Below are experts of layer 2 (counted from 0) of a mixture-of-experts language model. Rows are named gate (a neuron's input weights, with its number), up (a neuron's input weights, with its number) and show model dimensions 128-255. Each number is 128 + 24 x the weight over its row's rms, rounded and kept within 0 to 255.
Before each expert's rows: a language model's description of what the expert responds to; "mostly gets" lists some tokens that are sent to it at least half of the time. This comes from a sample of Wikipedia text that the model never trained on.

# expert 34
Description: Names and places. Common first names and surnames or city and state names such as John, David, Scott, Liverpool, Connecticut, York.
mostly gets: "David ", "John ", "William ", "George ", "James ", "Paul "
gate0 [111 144 119 145 116 116 138 117 141 107 123 121 118 119 112 101  66 132 100 115 167 127 152 139 135 106 110 120 152 155  97 171 143 159 141 137 145 110 129 140 145 134  90 139  95 142 150 141 169 152 168  89 107 153 163  96 149 141 115 129  97 125  92 140 156 121 120 182  95  99  77 112 113 125 148 106 122 145 137 111 156 102 119 106 158 145 154 152  88 126 133 125 109 117 103 158 114 148  97 149 149 144 143 130 139 139 134 119  91 133 143 125 101 139 118 128  78 124 100 146 188  93 108 126 121 154 127 101]
up0 [181 152 122 100 138  99 132 143 114 139 114  99 175  92 138 112 108 123 162 111  74 119 127 161 152 159 138 139 121 128 131 122 116 118 127 118 116 169 145 104 134 158 111 114 127 114 109 103 124 148 115 137 127 109 154 138  79 111 133 111 148 147 153 125 114 134 107  95 133 164 149 145 154 124 109 163 132 154 128 141  49 173 105 200 138 136 104 107 119 143 141 174 160 115 139 119 139 144 153 108 133 109 100 145  91 123 130 101 172 148  84 145 138 141 134 130 152 136 152 138 137 131 109 148 155  99 121 135]

# expert 8
Description: Quantifiers and headings. Sentence- or line-initial quantifiers and counts like Most, first, two, A, plus the numeral 1 and section-heading === markers.
mostly gets: "1 ", "first ", "=== ", "two ", "United ", "A "
gate0 [119 128 137 127 111 140 148 113  90 131 105  88 119 117 123 132 147 153 109 151 163 128 145 171 162 173  92 130 109 137  94 119 101 159 123 124 137 148 148 121 126 137 123 134 124 119 108 156 134  95 151  80 107 126 124 114  88 128 125 147 158 117 166 125 134 154 140 142 109  96 140 104 168 134 124 153 104 129 100 157 129 150  80 176 128 175 106 142  81 137 106 141 102 151 137 171  99 135 113 157 131 157 154 152 180 104 146 106  79  78  87 182 124 107 142 113  97 100 174 116  59 113 105 128 167 151 133 172]
up0 [ 82 116 125 126 183 107 129 161 160 135 109 122 158 159 123 136 117 106 141 131 137 125  74 151 100 110 143 148 174 117 121 178 177 147 151 144 137  95 123 145 138 147 118 108 134 140 141 101  95 134 111 150 139 117 157 143 145 159 116 127 102 106  90 110 111 107  86 114 111 162 123 110 125  94 125 132 127 147 107 151 164 126 119 111 149 101 155 141 160 143 144 153 146 132 121 129 143 158 108 120 163 103 140  97  92 123 119  97 152 114 130 102 101 120 142 117 135 137 117 155 146  60 124 127 117 110 153 131]

# expert 23
Description: Capitalized word-initial pieces. First capitalized or lowercase pieces of longer words like Actin-, Ther-, Con-, Cor-, Reflec-, sanc-, often in taxonomy or technical terms.
mostly gets: "En", "Cor", "Per", "Con", "Mel", "Ac"
gate0 [134 128 132 148 129 142 172 158 166 117 117 138 154 141 139 161 117 130 125 154 108 150 142 116 127 121 177 108  91 162  80 158 132 120 103 139 100 127 117 112 117 149 180 105 129 177 121  96 171 104 175 116 133 122 144 104 127  92 147 169 130 111 180 114 124 128 121 112 130 123  95  97  75 124 133 129 102 122  57 124 106 128 136 142 102 156  80 105 156 116 176  88 110 167 117  86 141 107 145  93 163 147 164 131 124 107 153 136 137 143 104 139 146 138 100 139 101 124 131 117 139  64 150 184  91 137 140 152]
up0 [146 157 141  92 106 132 130 125 114 118 162 118 134 126 131 157  98 185 148 133 104 138 113 124  88 149 143 166 112 135 123 102 148  98 175 151 123 152 158 188 163 108 127 106 168  91 134 102 102 135 139 129 158 134 126 101 148 131 159 134  48 114 113 132 118 126  95  97 164  94 130 146 150 112 138 118 104 137 136 118  83  99 150 138 115 130  88 107 107 125 129 164 117 116 153 120 129 144 132 129 127 114 103 100 126 134  94 153 172 119 129 105 145  78 130 118 110 160 123 139 101 149 151 113 142 134 135 129]

# expert 61
Description: Conjunctions and hence/thus. The conjunctions and, or and on after commas, and hence or thus opening a consequence clause, as in hence the difference.
mostly gets: "or ", "and ", "on ", "in", "Ka", "ta"
gate0 [139 111 100 155 160 134 137  92 125 153 118  95 140 126 131 106 147 135 128  95 184 138 140 103 137 128 137  42 132 141 111 141 122 122 103 175 116  97 135 122 141 118 100 143  97 116 112 127 149 108 143 128 108  91 150 115 140 113 157 128 160 130 163 129 100 132 130  95 131  94 125  94 158 147 134 112 126 154 139 145 132 165 167 116 104 144 168 108 137 149 113 125 121 141 151 120 133 152  94 105 145  95 148 124 127  93 122 115 134 138 153 143 127 147 128 110 106  71 149 106  92  98 145 106 141  82 142 110]
up0 [127 144 134 160 112  82 130  98 148 149 135 149 109 127 124 165 150 134  67 138 115 143 140 132 164 132 169 129 115 129 114 141 119 180 128  92 135 109 148 130 140 128 115 132 109 118 166  98 163 109 160 169 113 138  96 147 127 116 117 168  94 172 164 154 139 151 131 155 105 166 144 132 141 136 109 106 185 140 134 105  81 114 158 153 136 149 131 162 110 131 105 131 130 117 115 172  87 145  94 121 112 124 119 152 159 129  76 109 111 142 131 119 149 147 164 115 130 108 117 132 136 137 130 159 150 131 153 120]

# expert 50
Description: Foreign-name fragments. Word pieces inside foreign or unusual names and non-Latin script bytes (Mul-ler, Sou-fi, Chinese characters), plus "side" in Aside.
mostly gets: "side ", "\\", "Grand ", "low ", "Lev", "side"
gate0 [127 133 101 109 123 111  98 173  63  84 119 142 119 156 147 176 169 134 111 125 107  65 113 150 138 119 133  98 122 105 156 159 138 123 147 161 134 143 135  76 138 146 109 134 173 156 133 118 108 167 164 122 132 131 127 118 149 149 145 118 134 108  93 143 143 129 150 115 163 161 136 111 117 108 155 145 113 119  95  97 127 138 126 107 141 100 161  85 113 122 155 163 151  98 104 137 115 166 155 153 117  95 126 113 124  85 139 156  83 101 160 138 114 131 127 146 161 152 149 156 138  89 182 137 114 153 161 146]
up0 [109 158 114 151 143 122 148 165 146 110 125 140  96 176 143 157 123 115 175 133 159 121 139 118  83 126 126 149 109  96 138 142 134 115 126 151 118 105  98 159 131 122 103  82  87 122 130 106 112 137  99 105  74 117 165 129  99 126 140  94 135 122 122 121 170 106 138 127 130 145 135 108 164  94 158 102 141 148 120 152 118 135 128  96 128 147 128  90  93  81 143 140 135 139  99 140 118 176 133 128 157  76 106 123 127 139 136 148 119 139 127 137 121 110 110 125 100 141 145 115 162 113 142 103 140 114 113  97]

# expert 12
Description: Month and given names. Month names before years, common first names like John, David, name-ending pieces such as Con-ey, and "at" or citation periods, such as November of.
mostly gets: "August ", "April ", "February ", "May ", "November ", "July "
gate0 [ 88 127 207 126 132 131 122 121 156 101 124 119 122 104 141  78 131 140 149 122 152  94 110 133 197 103 116 126 111 105 123 147 132 165 142  80 149  48 141  70 111 172 137 122 100 163 109 158 129 119  96 107 116  85 115 139 104 101 116  83 105 170 139 120 137 166 124 126 109 126 138 102 137 117 125 152 152 111 134 133 124 127 123 129 157 104 154 125 108 120 114 136 122 157 134 154 139 137 106 131 118 150 133 163 139 122 136 121 150 112  69 145 144 148 175 111 111  91 127 144 136  88 104 117 153 148  78 138]
up0 [ 69 155 115 121 105  92 106 140 120 113 138 117 163  94 149 154 158 112 142 134 139 168 139  80 117 122 131 133 108 114 146 145  89 111 109 163  97 193 127 143  76 131  96 112 131 120 140 142 162 115 118 128 118 109 163 111 122 188 119 119 148 114  96 110  90 125 103 110 154 130 109 155 126 131  90 111 136 120 129 119 110 154 120 126  96 144 144 106 126 130 121 129  98 136  90 123 145 123 171 144 120  75 129 127 120 123 157 118 127 137 161 119  80  80 130 134 101 121 142 120 101 144 140 165 175 106 154 107]

# expert 20
Description: Number pieces in data. Digit chunks inside numbers, especially coordinate seconds and minutes (49″, 00″), table values, dates and year prefixes like 200.
mostly gets: "20", "30", "18", "11", "10", "25"
gate0 [140 124 119 117 135 150 150 146 129 174 155 166 110 155 176 165 133 136 138 187 148 107 123 145  82  94 146 151 141 108 189 136 151 120 160 109 146 122 152 117 134 125 105 127 160 125 120 129 115 122 133 132 170 169 104 142 163 128 154  99  95 108 137 131 192 158 137 102 143 139 161 118 113 136 142 138 121  68  93 118 157 143  84 142 138 126 104 121 105 114 124 142 137 101 152  93 140 116  79 128 116 129 130 112 169 136 138 154 115 127 156 139  93 142 112  78 116 136 140 124  95 138 180 108  92 162 144 114]
up0 [138  88 152 122 107 158 147 139 113 149 102 140 104  91 109 139  73 155 104 153 108 139 118 114 118 114 121 125 168 112 154 148 121 147 149 106 135  93 140 153  80 159 136 121 148 148 187 103 137 151 125 144  91 104 115 145 179  91 145 118 176 171 168  89 146 141 134 118 109 104 140  91 141 104 110 129 167 126 128 132 130 152 123 158 149 115 107 146 154 124 118 150 110  82 129 102 126 148 147 102 140  90  99 106 121  87 123 138 151 122 142 107 137 143 137  97 136  86 130 106 175 148 152 108 120 106 122 143]

# expert 22
Description: Capitalized name onsets. Capitalized first pieces of names and foreign words such as Sh, Mar, St, Kar; also counter in Counter-Terrorism.
mostly gets: "Sh", "Mar", "St", "Sch", "Dr", "Har"
gate0 [131 124 133 148  92 115 127 109 126 137 122 140  80 124 117 123 150  95 124 144 107 120 101 111 105 152 132 101  84 183 102 112 115 151 114 120 146 129 148 127 127 134  90 172  92 110 178 118 155 172 126 145  88 115 139 135 104 159 141  96 110 112 111 136 145 142 111 104 158 115 154 103 121 113 121 112  92 120 135 123 154  76 186 135  98 155 163 135 156 155 146 143 152 118 110 115  84 141 174 100 131  94 139 150  89 154 147 130 129  83 116 122 104  85 123 128 100 125 151 124  95 116 117 113 122 115 149 131]
up0 [103 147  93 114 122 118 137 138 164 152 122 117  72 149  88  78 158 139 128  84 131 129 125 145 137 132 147 135  97 100 124 159 114 136 112  98  98 119  90 120 184 117 110 184 140 110 122 135 157 157 148 105 119  91 126 135 107  99 146 126 160 143 121 116 154 125 113 130 130 153 116 117  78 160 120 143 143 101  84 108 100  90  94 102 146 161 126 131  97 127 141 125 131 120 137  81 146 118 105 149 116 141 177 130 119  97  93 133 169 115 135 110 105 152 111 114  63 151  89 109 157  78 133 126 131 113 121 149]

# expert 53
Description: Verbs and month names. Month names in dates and verbs after subjects or auxiliaries: give, obtained, dismissed, announced; also Whether opening sentences.
mostly gets: "March ", "April ", "May ", "June ", "February ", "could "
gate0 [118 115 144 172 105 126 132 141 112 133 158 137 152 140 130 135  89 125 110 151 130 147 147 146 178 109 133 132  84 130 147 126 106 126 115 151 137 136 138 104 146 122  82 146 116 178 143 142 196 158 145 148 118  84 115  90 125 161 116 134  88 109  81 130 103 119 148 139 155 134 128 167 114  75 143 188 137 131 107 124 158  99 159 151 118 137 108 143 136 114  94  92 146 140 108 202 107 144 129 143 148 146  98 108 139 158 126 124 152 125 109 141  99 143 162 151 121  85 143  83 182 130 158 127 126 131 148 128]
up0 [105 125 185 154 159 139 123 163 129 108 153 135 143 102 116 159 105 121 139  95 132 193 129 100 122 126 126 164 151 114 112 104 152 134 131 116 148 152 109 113 113 119 129 157 124 111 128 115 128 155 160 146 155 109 154 133 109 126 120 110 126 101 164 127 142 155 152 129 133 118 159 149 126 100 121 127  96 143 138 118  99 141 143 115 134 141 122 106 135 133 132 126 150 157  74 108  98  90 164 104 120 115 155 141 120  90 125 156 148 123 125 132 142 125 121 143 127 124 122 113 122 115 133 129 111  87 139  93]

# expert 28
Description: Articles, header words. The article a after prepositions and verbs, and header or infobox words like Date, Party, Votes opening a field.
mostly gets: "Party ", "B", "T", "I", "Date ", "days "
gate0 [112 104 126 126 142 126 120 153 142 163 116 125 125 151 132 153 139 118 157 140 108 114 129 116 114 135 101 200 150 136 152 135 124 158 152 101 163 127 149 109 150 156 139 107 119 168 108 128 137 162 143 119 109 134 114 166 116 160 118 132 151 114 131 124 151 127 112 113 130  90 125 106 144 125 154 144 125 133 122 141 136 168 168 118 165 145 174 121 117 117 142 138 125  98 136  95 149 115 144 108 147  93 131 122 110 154  99 110 174 124 112 115 126 136 126 128 120 146 135 133 121 114 132 101 108 188 193 152]
up0 [122 148 113 139 178  90 150 119 134 182  93  75  89 112 155 105  93  81 127 144 102 142 148  98 127 112 174 154 139 107  84 101 128 109 110 139 139 115 115 111 103 117 163 101 122  79 151 125 124 144 119  99 103 156 179 116 106 142 132 106 178 136 141 110 130 101 136 157 118 139 154 115 143 161 102 118 142 133 111 145 126 160 129 122 127  81 169 158 169 123 141 180 107 156  98 116 125 127 146 128 140 135 106 135 116  90 152 107 113 107 149 123 154 120 145 111 125 138 146  69 131 122 139 105 123 144 139 124]

# expert 32
Description: Given names. Personal first names and name starts, often in sports rosters, result tables and lists, such as John, David, Robin, Enrique.
mostly gets: "David ", "John ", "William ", "George ", "Robert ", "James "
gate0 [120  92 134 130 155  90 127 159 107 147 153 127 131 173 111 124 103 151 140 111 113 123 108 163 106 110  92 127 130 121 156 112 158 128 168 102 129 109 174 129 170 138  97 159  97 128 142 108  93 111 108 122 127 118 143 129 107 119 123  81 160 155 150 120  87 140  88 145 163 157  99 150 114 148 160 147 153  99 118 138 158 113 144 143 110 145 118 160 112  82 116 130  95  67 118 105 185 124 114 160 111 117 155 132 132 111 127 151 140  89 119 141  72 148 137 141 132 172 140 102 107 133 104 113 107 154 132 105]
up0 [122 139 133 151 176 127 149 133 129  88 153 125 139 162  95 130 119 136 112 124 125 144 128 109 155 138 102  83  72  87 159  93 153 110 102 163 122 182 146  94 106 163 125 109 139 120 149 104 118 132 160 124 118  88 136 123 121 103  96 115 145 128 110 160  92 138 113 155 143 114 158 147 121 107 142 135  98 144 110 141 131 116 177 102 134 136 100 136 126 166 125  95 171 127 139 182 100 104 103 155 131 139 140 109  98  99 147 117 106 102 175  92 161 155 139 142 129  66 107 143  82 146 153 129 127 172 142 100]

# expert 13
Description: Year century prefixes. Opening three digits of years, such as 201, 200, 199, 193, after In, commas, dashes or table pipes, especially in tables.
mostly gets: "201", "200", "198", "196", "202", "199"
gate0 [158 141 153 117 106 109 102 145  93 158 121 130 129 166 155 129 149 151 129 160  98 109 124 141 122 100 153 180 148 151 109  82 124 156 125  81 110 168 121 116 174 110 120 142 137  86 149 127 108 101 178 141 152  88 134 139 176 119 151  83 148 159 149 173 127 149 111 118 123 158 132 161 121 121 117 131 124 163 127 147 146 149  53 149 135 116 141  82 104 112 110 132 111 118 103 127 166 125 142 146 144 128  87  88 104 141 131 111 120 104 114  82 177 127 117 139 142 131  99 151  98 153 116 145 151 133 138 153]
up0 [121 145 100 133 130 139 137 202 128 123  72 117 141 142 107 116 134 151 139 130  96  81 153 148 106 178 110  88  88 151 173  64 151 129 138 103 133 131 155 147  82 144  99 100  65 128 134 134 126 146 130 120 113 118 115 114 124 102 100 140 139 169 134 132 129 125 146 138 121 108 165 142 129 180 150 129 124 126 123 131 109 165 134 148 122  97  88 130  93  99 111 108 103 116 123 123 132 154 157 121 109 132 173 156 123 111 144 132 131 139 123 197 126 163 129 106 124 108 145  94 107  99 143 138 127 157 158 126]

# expert 38
Description: Ordinals and determiners. Determiners, ordinals and superlatives before a noun, such as a, one, first, second, best, plus superlative endings like coolest, poorest.
mostly gets: "one ", "second ", "most ", "first ", "third ", "One "
gate0 [117 160  99 127 126  93 114 138 140 118 125 161 124 117 125 174  61 147 124 130 138 116 191 121 165 143 124 138 134 145 110 120  96 137 119 146 100  85 169 104  58 133 104 114 118 136 108 110 123 106 145 134  76 146 143 124  66 143 122 118 114 129 148 141 135 136 145 141 109 101 118 145 140  97 146 130 122 138 150 114 103 111 143 166 144 173 139 135 134 124 117 145 108 153 134  94 134 158 136 114 112 105  98 113 109 133 142 156 172 151 117 138 140 162 137  87 129 104 101 109 149 142  97 127 199  95 110 136]
up0 [139  88 141 143 181 129 153 138 129 116 151 136 117 152 108 126 112 137 129 102 148 114  69 129 107 113  84 154 124 173 102 145 169 164 142 103 118 130 125 150  73 125 117 125 142 149 138 124 152  99 142 130 110 135 111 142 120 130 135 172  61 132 123 129  98 126 114 109 142 117 168  99 156 125 146 126 113 118 136 129 147 118 126 122 121  98 143  92 129 141  81 121 186 124 159 143 173 136 112 145 129 157 143 162 134  95 132 116  95 149 141 148 141 130 130 146 134 170  84  51 104 155 127 144 122 120 185  85]

# expert 56
Description: Century prefixes of years. First three digits of years like 199, 201, 195, especially in birth dates, parenthesized film years and date ranges.
mostly gets: "201", "200", "198", "196", "199", "195"
gate0 [142 127 131 157 168 118  91  73 136  85 159 120 124 153 121 125 145  76 124  81 167 132  84 123 175 127  62 150 142 152 105 172 119 124 135 128 106 151 113 123  98  80  87 139 144 123 118 119 138  89 125 130 110  90 140 130 118 127 121 166 108  99 148 130 133 121 140 129 117 137 139 137 105 114 125  99 164 116 115  90 159 124 161 115 104 106 144 129 135 134  99 143 138 176 107 155 148 112 157 114 123 127 134 123  70 144 135 139 134 134 106 100 120 117 110 146 118 119  99 190 141 116 129 138 138 107 101 111]
up0 [ 96 122 121 101  94 132 131 125 158 114 120 112 125 121 157 151 118 119  88 139 178 144 102 111 142 151 192 148 139 151 147  80 123 147 133 100 100 134 121 130 161 161 111 105 124 136 118 118 155 141 145 123 127 100 146 121 130 121 140 118 110 126 139  93 150 120  91 123 152 121 112 137 179 129 104 109 120 116 153 110 121 109 167 131 130  91 165 155 110 135 136 170 123 119 134 158 124  81 123 110 151 181 165 162 124 156 120 121 128 128 147 182 136 139 125 154 123 215 105 161 154 147 112 110 141 125 119 161]

# expert 31
Description: Capitalized word-start pieces. First pieces of split words, mostly capitalized names and terms, such as Rom-mel, Ide-ological, Br, Bar, Mir, arch-ipel-ago.
mostly gets: "Br", "Bar", "Rom", "Di", "Mir", "Mah"
gate0 [132 105  98 153 165 140 133 152  93 118 129 126 142 105 143  92 147 149 109 144 156 120  77 104  99 127 188 128 147 122 131 133 110 117  94 145 103  94 138 132 123 119 145 127  74 140 113 134 108 119 156 112  91  68 142 153 119 116 125  75 117  99 127 162 126 100 110 113 113 130 129 103 128 110 139 129 167 166 139 117 129 113 144 123 121 117 108 124 129 159 133  98 142 135 113  87  97 128  96 155 154 115 106 120 127 185 119 168 101 140 136 172 174 111 115  92 144 133 122 125  72  98 128 153 146 109 144 104]
up0 [161 138 150  91 149 102 131 116 174 116 128  87 186  82 131 133 124 110 121 112 141 140 129 112 163 113 150 132 161 131 169 113 169 200 143 114 171 173 133 145 113 110 111 117 156 141  96 125 130  91 111  98 128 103 148 109 148 137  78 168 125 140 142 177 150 144 176  97 105 107  93 150 124 112 130 146 149 140 144 148 125 144 171 155 127 113 118 134 125 130 113  98 169  93 122 143 121 116 124 155 177 113 204 162 144 125 142 138 111 130 109 147 119 119 153 116 126  47 129 208 133 162 180 119 179 149 115 170]

# expert 48
Description: Mid-word fragments. Lowercase word-middle or word-end pieces in foreign names and rare words, such as -nes in Ehnes, -pris- in surprises, -ats in habitats, and LaTeX "begin".
mostly gets: "ins", "ton", "et", "ens", "les", "ut"
gate0 [119 114  90 134 105 141 148 185 134  87 152 168 147 143 119 116 144 153 142 136  85 135 125 149 171 107 118 114  82  89 137 153 123 132 182 150 117 101 116 108  63 154  86  83 118 126 107 127 143 154 127 131 112 123 138 120 117 126  81 122 154 127  88 171 121 116 130 108  96 164 123 109 112  88 136 150 101 118 126 136 152 101 132 125  97 144 127 138 124 122 130  89  90 100 105  67 174 129 111 130 108 144 155 125 164 102  99 154 120 141 129 107 130 143  90 117 120 103 121  99 133 135  87 119 137 171 131 164]
up0 [ 94 149 133 157 112 147 110 147 136 154 113 123 120 136 156 145 119 123 129 122 103 113 104 147 191  98 115 141 114 132 144  76 117 143 175 103 130 156 134 110  87 117 140 106 159 151  88 183 144 140 108 140 170 128 141 102 137 132 130 145 118 134 110 107 152 137 108 148 128 162 125 100 113  81 117 139 167  96  92  97 129 131 117 131  80 102 122 106 161 132 111 138 142 141 113 138 139 168 132 126 132 121 133 127 148 129 151 146 152 129 103 135 130 119 139 115  94 176 127 155 139 121 141 111 117 163 114 135]